From a checkpoint of a small mixture-of-experts model trained on Wikipedia.
Size: 17 layers, vocabulary 6619, 6.86M parameters.
Experts: 2 picks a token, a shared expert of 128 neurons.
Training: a variant of Muon for the experts, 499M tokens.
Below are experts of layer 13 (counted from 0) of a mixture-of-experts language model. Rows are named router (the router's row for the expert), up (a neuron's input weights, with its number) and show model dimensions 0-63. Each number is 128 + 32 x the weight over its row's rms, rounded and kept within 0 to 255.
Before each expert's rows: a language model's description of what the expert responds to. This comes from a sample of Wikipedia text that the model never trained on.

# expert 13
Prepositions and articles
router [121 112  64 126 117 152 125 126 151  97 168 156 126  79 119  36 114 133 181 145  98 134 128 153  96 194 131 114 152 125 126 169 149  79 121 106 179 148 187 118 116  99  39 134 139  81 152 134 116 128 105 144 151 135 118  91  80 135 132 196 136  99 114 155]
up2 [ 85 172 151 122 103  32 101 129 150 135 136 167 129 142 153 133 122 118 104 167 158 164 154  92 112  91 155  74 122 123 160 172 119 111 115 165 128  94 138  92 138 128 130 186 117 210  86 166 133 161 115 194 166 144 155 153 117 152 136 130 104 139  75  93]
up3 [161 145 182 134 101 130  75 124 147 135 160  78 155 160 133  85 168 130 130 144 128 118 159  82 172 145 156 144 123 131 171 129 129 129 147 160 188 131 134  74 156 141  98 195  90 174 121 169 153 119 149 149 157 233 140 118 140  96 166 148 131  81 154 113]
up4 [100 110 173  97 139  88 205  95 131 165 168 143 124 111  89 158  82  85 138 129 104 178 139  90 157 127 132 220 159 156  81  94 100 102 114 142 141  77 107 171 119  91 176 182 101  94 133 155 117 194 115  77 148  84 115  91  87 161 165 131 117 171 129 171]
up5 [181 180 163  95 134 129  93 100 141 139 138 130 101  53 142 126 137 165 112 138 146  86 151 190 107 143 158 198 137 113  87 175 121 112 171 130 177 164 141 139 150 150 100 154 131  92 177 186  83 119 169 176 199 104 171 142 125 133  73 160  71 140 113 150]
up6 [ 83  84 104 157 141 146 107 160 146 124 146 132 153 116 127 120  89 109 130 116 157 175 122  79 147 149 140 110 122 189 126 147  71 193 158  80 174 156  89 176  68 140  96 160 131 106 125 146  78 157 110 137 142 104 144 144 125  64 145  80 135 169  83  88]

# expert 4
Table separators and numbers
router [125  96 114 145  90 159 200 197 128 191 134 133 133 146 127 135 144 120 102 175 174  78 105 151 113  99 139 102 219 107 145 126  80 137 145 167 144 119  96 139 158 155  88 121 141 111 176  55 142  60 154 103 130 122 172 185 132  98 170 139 124 167 101 142]
up0 [137 157  73  97 130 164 103  58 173 168 122 163 156 188  49 108 140  74 154  47 119 134 134 101 188 119 142  94  98 112 126  98 134 113 126 177 134  99 104 101 103 159 124 158  96 152 129 113 158 154 156 122 174 154 103 144 153 135 119  52  93  95 116 105]
up1 [ 53 119 132 167 146 142  72 170 168 140  80 159 142 185 133  98 113 146 132 164 113 104  97 104 127  86 196 111 156 155 164 181 151 147 161 141 154 164 106 100 149  68 148 145 108 156  93 159 125 153  99 118 144 104 125 148 135 111  84  71 140 125 143 172]
up2 [ 93 125  96 201 151 118 140 108 116 153  97 122 145 105  92 154 103 124 168 130  71 110 131  77 137 117 193 123 125 113 155 101 202 129 120 142  85  86  60 125 112 156 115 119 136 221 136 113 167  77  57 120 131 140 114  84 126 141 160 140 133 120 131 138]
up3 [177 181 160  84 153 181 182 143  39 143  93 112 186 154 142 102 170  90 119 115  85  81 166 157 117  98 128 116 150 125 159 155  94 184 167 171 120 104  99  83 119 155 108  78  88  94 153 124 162 113 138  96  62 153  97 179  99 164  64 113  72 142 144 172]
up4 [156 116 126 120 134 172 155 154 153 146 168 156 144 164  99  84  80  67 103 167  62 110 123 157 117 166 106 169  72 102 126 116 162 152 113 124 184  91 106  87 108 178 134 118 155 143 128 150 176 144 154 116 109  58 125 120 174  92 127 153 138  70 129 102]

# expert 5
Non-Latin scripts, math
router [114 106 148 148 175 113 180 107 106 166 156  99 132 158 119 159 167 109 111 148 149 103 134  98 122 165 100 160 117 190  76  58  66  70 147 147 113 103  86 141 166 147 136 148 113 132 123 153  50 156 146 106 109 137  97  97 102  96 171 146  91 172 206 152]
up2 [ 97 169 136 102  95 175 129 171 154 129  95 110 139 144 110 174 182 110 146 143 110 121 108 109 121 115 101 208 188 161 112 172 194 101 196 165 152  98  73 147 144  87  87  97 142 114 146 119 144  90 128 170 107 101 129 126 128  99 139  70 132 107  81 146]
up3 [115  82 156 156 130 160 147  97  62 131 109 186 100 180 135 144 115  88  75 144 187 190 142 119  80 110 184 154 161  91 124 105  36 118 119  81  98  95 161 116 143 137 100 112  96 114 160 119  91 106 167 144 115 123 161 146 180 100 104 135 127 152  90 111]
up4 [165 168  97 135  79  63 124  89 119 144 109 164 167 148 109 147  67 217  92  94 129  97 111 132  75 162 156 117 130 197 112 135 118 106  72 124  89  76 151 115 155 173 130 122 111 111 144 137 108 144 185 127 108  99 132 122 120 160 134 170 191 189 120 148]
up5 [168  96 141 157 171 175 124  99  73 119 133 151  76 172 130 166 160 114 146 105  72 116  89 109  50 123  92 145  88 123 114 190  65 100  91  95 105 160 152 139 148 148 113 139 164  89 124 124 152 177 169 107 118 129  81 196 103 103  88 162 152 133 118 137]
up6 [151  85 140 135 151 143 178 156  83 114 137 118 159 179  38 155 162 132  78 125 159 175 109  73 138 159 163  93 162 114 118 141 136 126 150  81 109 122 114 153  96 128 119  81 157 169 143 114 107 136  88 132 143  83  81 153 122 169 102 163  97 137 104  97]

# expert 11
Numbers and counts
router [121  99 154  65 132 132 172 185 118  74  81 104 118 184 205 192  62 139 107 132 138 106 145  92  49 178 125 111 124 155 106 110 103 110 132 126 111 120 110 132 104 124  87  89 156  90 127 176  83 182 180 141 185  99 142 153 119 166 165 160 110 102 130  99]
up0 [115 158 130 188 132 134 173 107  67 180 162 184 133 183  65  76 144 187  91 129 131 110 117  92  66 150 150 133 135  89  98 107  90 141 146 163 137 136 126 146 105 114 102 156 167 110 110  66 103 128 131 142 118 153 101 122 106 141  70 125 182 167 137 115]
up1 [173 140 143  78 144 140  70 176  82 120 117 131 120 177 190 127  79 115 141  99 146 148 202  78  93 157 119  69  69 131  97 149 129 112 153 172 186 116  90 142 164 146  87 151 105  74 189 122 105 104 137 145 149 100 195 126 131 166 159 172  91 192 101 144]
up2 [174  97 123 110 111 142 156 156  91 197  97 108 108 130 133 131 126 132 104 100 113 186 172 141 156 169 132 104 107  92 110 118 141 119 148 135 123 115 129  91 137 104  97 137 155 101 127 127 113 163 131  62 146 154 197  43 166 124  85  83 110 174  91 135]
up3 [142 139  75 130 116  67 177 146 112 118  30 172 116 126 151 132 137 102 128  90 105 119 128  72 165 118 132 137 181 116 172 154 129  99 143 104 156  84 157 148 169 100  97 134 104 131 183 113 174  68 159 146 169 150 121 123 152 123 124 100  89 116 116 100]
up4 [115  95 120 149 124 124 155 154 114  80 106 135  64 136 122 174  32 135 105 144  98 176 191 124 103 108 147 137 154 166 139 161 144  98 140 125 151 144  89 118  57 104 129 104  95 201 115  80  94 173 156 102 174 138  94  79  94 150 118  99  83 131 190 100]

# expert 15
Infobox field names
router [131 128  67 147 126 135 104 135 163 108  87  87 116 110 100 168 121 146  95 159 154 113 225 135 216 124 104 108 143  85 102 138  79 165 166 104 151 175 105 138 165 120  94 105 167 124 139 106 164 147  83 109 164  81 106 107 118 132  93  67 116 109  63 155]
up2 [133 132 133 144 104 163 126 184 132  79 124 108  63 152 129  87 147 123  99 149  98 113 124 104 103 180 134 184 103 103 140 157 153 121 192 152 109 110 141  51 103  89 142 111 126 186 155 156 122 168 108  94  92 145 128  84 124 129 147 123 104 100 130 119]
up3 [168 109 121 129  84 170 116  75 135 116 130 168 149  94 137 106 139 160 131 119 143 114 143 138 121 147 139 117  95  61 182 169 154 121 138 144 120 104 135 158 149 135 114 171 126 107  71  66 147 136 143 130 127  96  95 107  89 132 135  84  89 184  40 125]
up4 [129 180  63 106 118 162 147 142 136 134  83 117 173  72 104 114 156 163  89 197  99 103  79 123 137 113 165 142  64 141  90  98 155 139 171 108  85 165 162 128 148 113 118  63 194 117 118 141 130 154 131 175 174 113  99  89  99 165 145 108 131 127  97 164]
up5 [111  94 141 153 183 104 107 104 131  52 160 140 149 112 105 138  70 137  48 135 121 175 158 130 171 177 143 115 139  72 133 172  54 147 134 101 139 201  83 143 100 159 120 115  86 115 112  93  95 106 105 193 142 110 201 132 171  98 153 129 131  98 105 191]
up6 [162  71 178 142 132  89 154  96 146 104 130 109 172 125 114 112 178 142 116 144 142  86 138 127 200 118 183 149 193 112  88 166 139 162 111 120 121 174  99 136 107 110 105 155 120 203 151 135  73  82 123 156 174 132 140 142 158 150  82 181 145 143 101 177]

# expert 7
Table and heading punctuation
router [150 152 140  52 130 150  98 128 128  60 176 159 123 122 181 120 128 128 104 126 104 127  79 101 121 120 139 137 107 109 151  99 155 174  95 150  69 176 152 178 150 112 141 144 134 158 146 148 204  68 162 137 172  65 115 152 136 160  96 122 154 125 186  90]
up2 [ 87 147  96  68 150 153  97  99 131 153 115 187 155 132 188 109 142 127 190 181 119 124 176  39 129 126  96 164 128 180 147 150 142  91  80  84 148 125 104 163 148 176  57  67 111 143 130  85 113 135 116  80 134 136 174 142 146  94 103 138  83 134 118  67]
up3 [118  93  75 130 150 165 120 133 166 133 141 163 142 125 106 139  80 127  98  97 111 132 108 127  86  62  83 158  83 129 119 155 132 158 181 125 108 114 149 139 107 136  48  93 147 125 135 190 132 138 130 155 120 111  84 150 169 174  75  66 154 105 170 165]
up4 [135 120  74 115 121 105 188 134 135 121 137 129 119 129 196  34  93 145 173 138 115 125 112 106 118 127 155 152 127 151 112 122 137 168  77 165 138 120 107 164 128  85  58 133 122 118 157  78 109 128 104 100 100 139  90 160 138  94 118 113 110 169 169 127]
up5 [127 121 153 164 111 153  88 126 140  75 124 181 165  68 165  96 118  71  74 146 199 191 125 115 123 138 162 107 124  92 130 134 120 156 111 106 167 108 149  90 109 149 145 141 110  97 114 126 101  98 173 120 155  72  93 203 123 153 116 131 145 117  64 125]
up6 [111 136  89 150 125  64  66 180 106 121 186 156 138 135 191 112 138 154  96 167 151 163 150 101 123 101 171 154  21 132  87 131 166 102 121 110 122 118 112 115 111 141  75 114 110 134  54  99 106 141 145 124 105 153 108 159 142 131 161 167  84 100 149 110]

# expert 10
Word endings and verbs
router [152  99  97  86 106  75  64 156 119  79 186 137 111  99 211 101 121  99 155 111 147  86 112  63 138 112 166 208  99 120  86 115 139 147 121 151 138 145 146 106  93  89 125 134  79 128 116 152  73 133 117 105  85 103 189 111 158 156  88  75 125 127 104 180]
up2 [118 109 143  77  82 100  50 154  65 143 138 133 136 160 129  79 134 115 179 139 164 138 121  77 120 163 195 151 132 108 161  66 103  59 147 126 129  58 124 116 143 146 115 131 115 116 217 112  91 142 104 145 170 147 168  74  62 147 120 129 110 174  94 142]
up3 [176  68  92 198 141 115 112 144 150 160 136 119 150  85 151 135  95 158 152 131 136  88 109 125 152 137 154 132 167 105 109 125 126 166 152 184  89 102 170 117  85 179 110 149 107 160 134 124 146 225 129 130 129 115 132 119  88  75  64 150  91 116  91 121]
up4 [118 126 124  90  63 122 148 196 115 123 194 137 149  93 188  95  75 122 121 186 158 127 135  72 182 134 160 124  63 163 154 129 113  87 150 134 169  81 149 132 144 138 123 100 100  89 118 174  91 106 117  65 142 169 158 162 119 132  70 128 166 140  69 168]
up5 [179  87  94 156 105 135 128 152 135 105 151 134 105 107  63  96 161 190  82 150 155 142 128  97  91  81 132 120 136 154 135 114 141  90 190 107  60 110  68  78  95 166 144  90 122 127 146 118 150  50 125  76  80 155 157 108 146 164 119 117 136 109 155 189]
up6 [ 97 111 134 127 112 119 131 125 110 124 175 120 133 131 122 109 146  44 204 130 184  66 166  90  17 146 102 117 141 136 184 199 142  35 113 117  86 131 162 124 154 132 182 160 130 144  72  89 159 134 143 148 121 106 123 131 183 102 140 155 117 109 164 129]

# expert 12
Codes and table entries
router [118 128 132 123 180 116 124  70  74  88 102 120 110  95 108 151 118 117 137 158 150 134 108 146  36  89 113 132 134  93  84 114 107 139 130 153 116 154 180 163 146  94 137 175 144 137 131  92  72 145 105  87  98  90 162 198 155 178 135 155 124  87 144 136]
up2 [142  82 101 106 135  78 151 114 129 138 131 113 167 151 191 137  90 145  88 166 120 143 152 135 133 157 134 189 114 119 119 157 102 184 161 161 135 115 160 113 118 187 119 113 135 124 122 119  31 150 115  78 144 118 148 160  57 115 144 105 118 152 189 100]
up3 [152 109 120 107  64 100 103 131 104 127 107 161 177  97 130 128 165  63 131 167 114  99 115 148  85 184  95 120  66 141 100 139 160 126 178 122 130  86  80 149 167 138 119 155  84 157  94 147 113 107 148 138  95 107 135 169  75 179 135 110 173 105 158 152]
up4 [130 160  67  82 153 176 178 156 113 177 141 120 119 150 100 131  86 141 154 173  98 116 108 147 155 127 118  88 121 117 181 184 119 132  72 111 165 145 119 148 108  51 127 140 103 126 152 135 120 167 167  84  81 116 180 193 153 143 118  63 155 109 129 156]
up5 [153 108 144 131 123  90 136 114 141  93 149 154 161 152 121 172 165  90  80 119 192 140 118 148  95 160 172 125 156  96 109  55  57 131 119 167 146 104 186 117 156 141 155  84  96 114 104 102  88 117 127 133 133 146 150 141 117 126 139 196 118 101  88 176]
up6 [148 148 171 135  99 134 137 149 103  84 102  83 149 142 151 118 121 161 148 129 129 148 132 104  64 101 133 146 154 129  89 133  94 148  45 163 175 137  84 128 199 109 143 170 160 136 130  88  67 128  90 131 119 161 127 126 141 123 154 115 107 200  70 134]

# expert 0
Word-initial name letters
router [121 136 170 167 136 116 179 122 156 155 118 134 153 119  81 151 149 136 129 109 105 161 153 117 119 102 132 109 116 161 156 147 122 145 107 128  88 117 100 149 102 135 174 108 113 140 128 127 143 127 124 134 130 182 167 109 131 100 132 138 131 132 158 131]
up2 [152  68 147 158 144 109 163 151 100 151 172 162 125  93 128 147 105 168  87 144 159 120 109 111 114 101 139 167 162 195 127 173 148 135 148 121 161 126 155 159  78 132 141 139  98 139 132  98 131 108 112 114 131 116 128 128  96 133 119 112 110 112  53  96]
up3 [ 68 150 115 140 102 105 105  77 113 132 131  95 155 123 110 123 175 113 119 144 128 161 167  85 173 163 125 173 143 170 123 141  58 158 125 124 159  94 135 150 143 121  77 165 120  70  94 171 137 138 125 145 140 148 157 140  95  95 116 101 108 124 134 152]
up4 [ 76  77 103 198 109 120 115 156 102 159  89 147 132 117 135 116 150 116 106 142 159 143 184  96  49 182 144  80 130 138  97 123 109 101 126 130 126  82 121 126  86 120 129 119 136 133 180 133 146 142 170 152  96 127 100 142 126 140 108 146 205  71 139 163]
up5 [ 92 135  74 176  97 118 203 125 100 144  97 126 120  91 119 107 127 147 106 150 122  73 159  94 138 102 168 112  92 135 140 156 141 183 113 117 145 107 185 109 113 136 156 129 112 142 213 198 155 134 105 107 150 135 123 105  82 125  78 166 186 164 124 184]
up6 [163 103 183 141  82 156 122 130 209  94 146 116 147 106  73 147 141 158 138 151 129  93 140  85 137 135 130 130 153 143  78 106 154 123 125 112 157 120 114  66 113 142 145 101 181 114 134 119 131  44 188  97 129 172  95 177 130 116 160 198 141 130 105 209]

# expert 8
Possessives and function words
router [ 96 132  96 111 133  84  99 151  67  76 130 182  94  76 110 107 104 176 166 199  83 133 115 138  71 146 146 152 117 136 138 161 128 151 118 112 146 140  76 107  56 103 171 147  72 148  54 135 101 118 143 124  99 140  98  94 124 164  85 119 126 126 116 111]
up2 [128  78  98 155 139 114 192 124 122 163 156 156 149 136 108  58  76 149 104 155  79  83 109 123 130  94 180 117 113 168 157 142 106 156 179 158  97 111 143 174 155 175  92  80  55 150 149 108  65 110  76 156 150 117 126 129  76 110  92 162 143 130 106 115]
up3 [179 174  83 150  74 207 126 120  66 157 119 135 155 169 117 107 105 166 122 133 104 169 135 123 112  84 197 119 107 150  79 124 141 140 137 102 152 116 111 150 114 131 159 119  90 150 117  78 119 142 179 139 142 128 110 137  86 171 147 171 158 131 124 155]
up4 [120 113 125  89 132  75  71 107 144 190 144 203 119 104  67 133  86 173 121 120  92 102 140 152 112 155 114 106  97 182 134 173 191 131 155 121 174 111 105 126 143 134 144 113  91 159 124 174 143 107  75  75  87 106 123 153 143 166 111 131 104 173 168 171]
up5 [125 134  49 128 153 100 110 144 109 133 110 180 196 155 116  65  70 122 150 163 103 145 127 117  91 135 147 163 100  91 142 164 155 176 140 106 117  92 190 107 136 107 135 140 114 111  98 127 202 160  97 126  62 165 137 118 116 130 182  83  95 159 152 130]
up6 [137 114 151  99 105  50 148 113 124 211 153 144 116 143  94 182  83 103 105 173 108 167 197  77 132 190 156 191 175 144 105 151 111 130 166  70 122  84 122 130 110 158 142 139 115 137 119 132 135 148 145 101 119 147 121 129 143 121  78 139 107 173 134  86]

# expert 6
Heading and cell initials
router [112 115 172 139  62 181 143 153 122 175  93 117 181 207 101 150 143 116 118  95 144 126 126 162  87 115 117 136 108 164  98 109 171 136  88 146 175  91 150 109 143 121  97 141 152  98 134 192 116 123 116 147 138 199 129 180  95  75 154  85  91 148 124 110]
up2 [120 133 137 132 172 166 141 173  89 154 110 183 184 111 109 159 147 159 199 121 124 127 124 123 159 155 130  90 106 167 155 134 146 123 116 128 176 116 135 163 159  90  94 125 132 102 119 152  66 100 129 124 103 119  94 102 133 146  89  88  79 119 152 190]
up3 [196 120 143 141 116 105  99 128 210 119 139 115 106 137 151 131 137 127 113 139 145 144 145  73 101 116 178 189 146 133 109 142 166 145 128 129 169 113 164 151 137  61 113 108  71  89 125  92 122 131 144 109 138 122 162 127 120 105 154 148 140 148 140  86]
up4 [112 132 149  86 144 156  91 167 131 164 148 150 141 180 135 148 120  86 150 131 138 195 100 117  90 140 119 135  94 105 117 166  96 122 106  94 178  76 126 139 186 129  79 116  77  96 152 132 152 110  75  95 128 149 176 162 117 173 118  81 137 136 142 148]
up5 [114 101 144 123  92 111 138 121 136 159 179 175 152 209 131 159 114 149  98 110 132 161 115 136  90 104 138 152 106 133 174 154 129 127 165 126 144 127 168  84 141 116 147 132 146  84 122 115  91 121 145 113 142  99 119 130  81 127  90 138 157 170  65 209]
up6 [134 171  63 126  61 116 132 107 161 151 106  76 132 207 127 126 112 148 112  93 116 124 126 183 105 154 126 161  81 146 162 164 134 122 104 117 189 116 145 127 127 100 140 100  79 157  59 108 182  80 102 127 159 169 140 194 143 142 147 141  75 100 135 163]

# expert 3
Foreign-name syllables
router [126 164 143 159 121 107 157  76  91 171 130  93 143 118 124 114 147 113  79  82 104 177 117  88 193 148 201 137 115 141 112 103 182 125 155 121 135 129 134  78 106 123 185 136 104 140 109 102 170 115 176 103 126 143 131 121 144 171 135 147 176 176  95 116]
up0 [125 135 106 140 108 122 120 205  67 165 122 172  40 140 129 119 145 137  57  83 132 144 167  58 145 107 118 147 142 149 128 138 153 102 169 139  88 113 130  88 141 152 171 162 107  88 174 152 165 168  88 104 143 109 141 128 132 146 102 171 159 123 108 144]
up1 [136 102 121 163 110 127 162  72  86 104 133 153 169  57 146  92 106 188 114 123  65 187 159 144 184  92  92 125 132 125 138 136 211 125 117 133 122  88 121  85  92  89 141 127 122  96 111 131 115 143 131  65 137 115 166 193 113 171 130 127 104  85 163 205]
up2 [171 128 142 160 141 107 161 105 169 137 127 137 109 115 118  94 106 155  69  83  97 131 104  50 141 193 100 184 129 181 122 158 137 118 125  72 159 130 119 101  90 146  95 123 139 129 194 155 175 118 132  96 133  91 101 174 168 203 132 120 163 189 161 185]
up3 [172 121 119 125 133 169 143 112 111 131 118 124 189 119 122  91 122 205 152 111 184  79 129  94 172 111 164 186  96 139 144 141 152 132 124 120 118 119  86 160 135 124  97 164 103 120  92 126 192 145 149 175  86  94 131 119  87  63 136  86 106 102  91 136]
up4 [125 164 128 127  98  99 115 117 188 152 166 129 137 144 168 125 156  34 112 131 171 120 139 117 139 171 151  99 128 130  66 115 146  96  79 184 121 149 111 182 160 127  97 169 157 120 104 136 142  70 147 126  87  92 144 133 140  89 183 166 140 142 100  60]

# expert 14
Name-middle syllables
router [157 154 183 127 151 131  79 101 160 142 141 104  66 174  88 124  93 169 158 131 117 163 140 138 218 111 120 154  82 146 197 151 181  93 189 131 170 127 147  91 156 152 142 162 163 135 117  89 151 139  97 125 119 116 106  64 126 120 137  95 122 132 151  96]
up2 [112 165 107 126 133 167 129 169 107 179 101 126 128 128 116 107  71 176 159 137 103  98  85 149 130 132 148 127 162 181 104 117 157 166 124 163 117 130 121 120 209 120 111 104 105 135 143  39 144 150  90 139 191 121  88 142 114 154 127  98 127 171  98 139]
up3 [125 172  80 141  99 111  42 158 170 146  96 154  52 137 113 113 145  98 110 138 131 128  81 131 173 125 162 192 155 103 165 182 170 128 166 162 105 166 137 137 128 122 122 168 158  76 175 147 143 146 118 108 109  77 138 114 142  99 104  93 149  93 145 128]
up4 [105  90 132 108 117 115 102 125 146 183 161 112 112 140 131  51 113  82 170 110 135 187 113 155 183 138 128 150 117 101 124 115 101 134 138 145 102 111  94 112 112  90 171  77 158  81 147 155 126 107 148 158 107  94 122 178 168 115 104  92 118 174 130 132]
up5 [170 116 123 110  93 161 123 105  59 183 165 149  92 122 164 109  69 116  83  79 153 168 183 132 132  92  81 170 116 104 148 114 118 137  96 144 133 102 103 102 199 162 108 149 139 155 173  22 119 102  86 120 168 169 178 130 102 158 144 123 131 130 110  85]
up6 [106 122 103 134 146 189  71 195  89 192 166 152 112 138 143  91 143 150 140 118 154 129  93  47 109  73 168 126  77  93 149 140  84  90 159 120 145 149  83 115 132 157 137 148 155 141  93 135 103 166 131 121 164  96 120 126  84  66 157 132 115 147 150 144]

# expert 1
Mid-word verb-stem pieces
router [102 197  71 124  90 135  50 105 172 118 114 123 113 140 120 157 125 138  97 111 192 103 121 148 255 170 106 111  95  81 125 127 105  90 110 115  76 107 143 122 175 162 143 130  98 147 140 115 147 137 145 144  83  82 105 154 123 170 100 146 175 115 134 149]
up2 [ 84 107 128 154 147 159  58 103 144 190 165 116 138 100 118 142  67 119 114 104 203 127 146 130 238 135 145  71  54 143 158 132 133 146 111 129 127 154 113 115 169 155 106 116 134  88 163 124 146 124 138  96 140  86 137 121 148 194 162 172 107 110 113 162]
up3 [102  83  91 138  75 135 143  95 185  96  92 155 133 153 153 145 144 135  76  85 161  66 104 127 148 200 149 122 162 140 127  88 109 143 141 197 111  44  98 105  91  75  93 108 106 155 163 109 114 124 166 200 117 119 170  86 157 170 134 154 145  94 112 158]
up4 [ 64  93  98 110 120 181 139 143  84 129  84 184  69 141 123 160 128 104  66 150 142 163  91  98 180 202 117 148 146  97 145  84 108 111 146 163 103 117 177  83 146 121 197 136  75 135 108 150 151 153 140 144 101 118 125 144 130 145 109  54 133 119 145 159]
up5 [189 124 102 102  87 105  81  93  77 142  94  71 161 169 127 111 103  86 140 190 124 125  90 162 131 119 171 160  51  98  95 160 167 116 186  98 137 129 172 120  81 102 122  74  92 184 124 104 146 139 215 171 148 120 162 142 111 104 165 136 139 141 104 138]
up6 [164 195 121 111 115 125 139 153 101 104 117 145  80 145 109  86 127 134 147 109 139 113  84 127 143  58 133 111 138 178 118 138 100 123  96 120 106 134  77 171 127 108  72 118  76 138 133  90 176 103 161 117 122 114 100 194 102 105 118 109 113 138 109 132]

# expert 2
Verb and word stems
router [139 102 152 199 114 134 145 136 134 147 108 106 183 180 112  89 138  99 142 104 114 175 135 160 186 100  93 109  77 113 206 144 162 106 129 114  81 114 130 181 140 130 171  90 156 142 120 142 130 210 122 148  85 126  87 100 146  68 117 131 115 150 131 111]
up2 [154 160 164  80  98 115 144  58 149 115 156 161  98 137 173  87 123 182 168 129 150 150 151 127 123 128 108 138 137 163 111 190 159 175 146 119 106  91 133 128 144 105 133  73 142 137 128 158 164 142 142 119  83  90 114 134 125 173  62 152 140 124  89 131]
up3 [137 156 114  98  76 142 141 160 178 111 121 159 159 132 138 121  91 106 114 161 122 122  89 155 175 105 165 115 140 133 136 176 110  52 101 188 132  67  98 171 115  99 108 147  93 147 142 133 141  63 208 108 120  87 151 113  73  84 155 140  79 131 119 102]
up4 [172 115 143 159 166 120  56 189 141  85 147 151 185 190 165 148 134 117 137 145 126  87 127 156 150 132 104 146 147  94 127 130 111  84 111 145 110 104 128 126  75 166 174 125  62 111 144 109 183 162 100 158 129 109 150 122  92 121  98 133 128 133  92 175]
up5 [145  74 146  94 113 122 109 141 102 203  72 144 170 105 140  87 101 126 126  78 143  94 118 169 140 155 152 174 129 109 123 144 154  90 155 180 160 102 153  99 116 152 162  63 151  83 159 150  99 144 125 112  90 166 149 159 118 134 130 128 150 165 140 119]
up6 [172  78 116 107 131 150 112  99  75 125 152 123 158 127 145 122  83 168 150 138 110  99 107 144 134 164 134 180 117 107 118 134 204  77 122 117 116 137 122 132 169 182 120 174 122  95 168 123 118  64 114 140 129 117 126  78 180 112 152  99 120 123  24 128]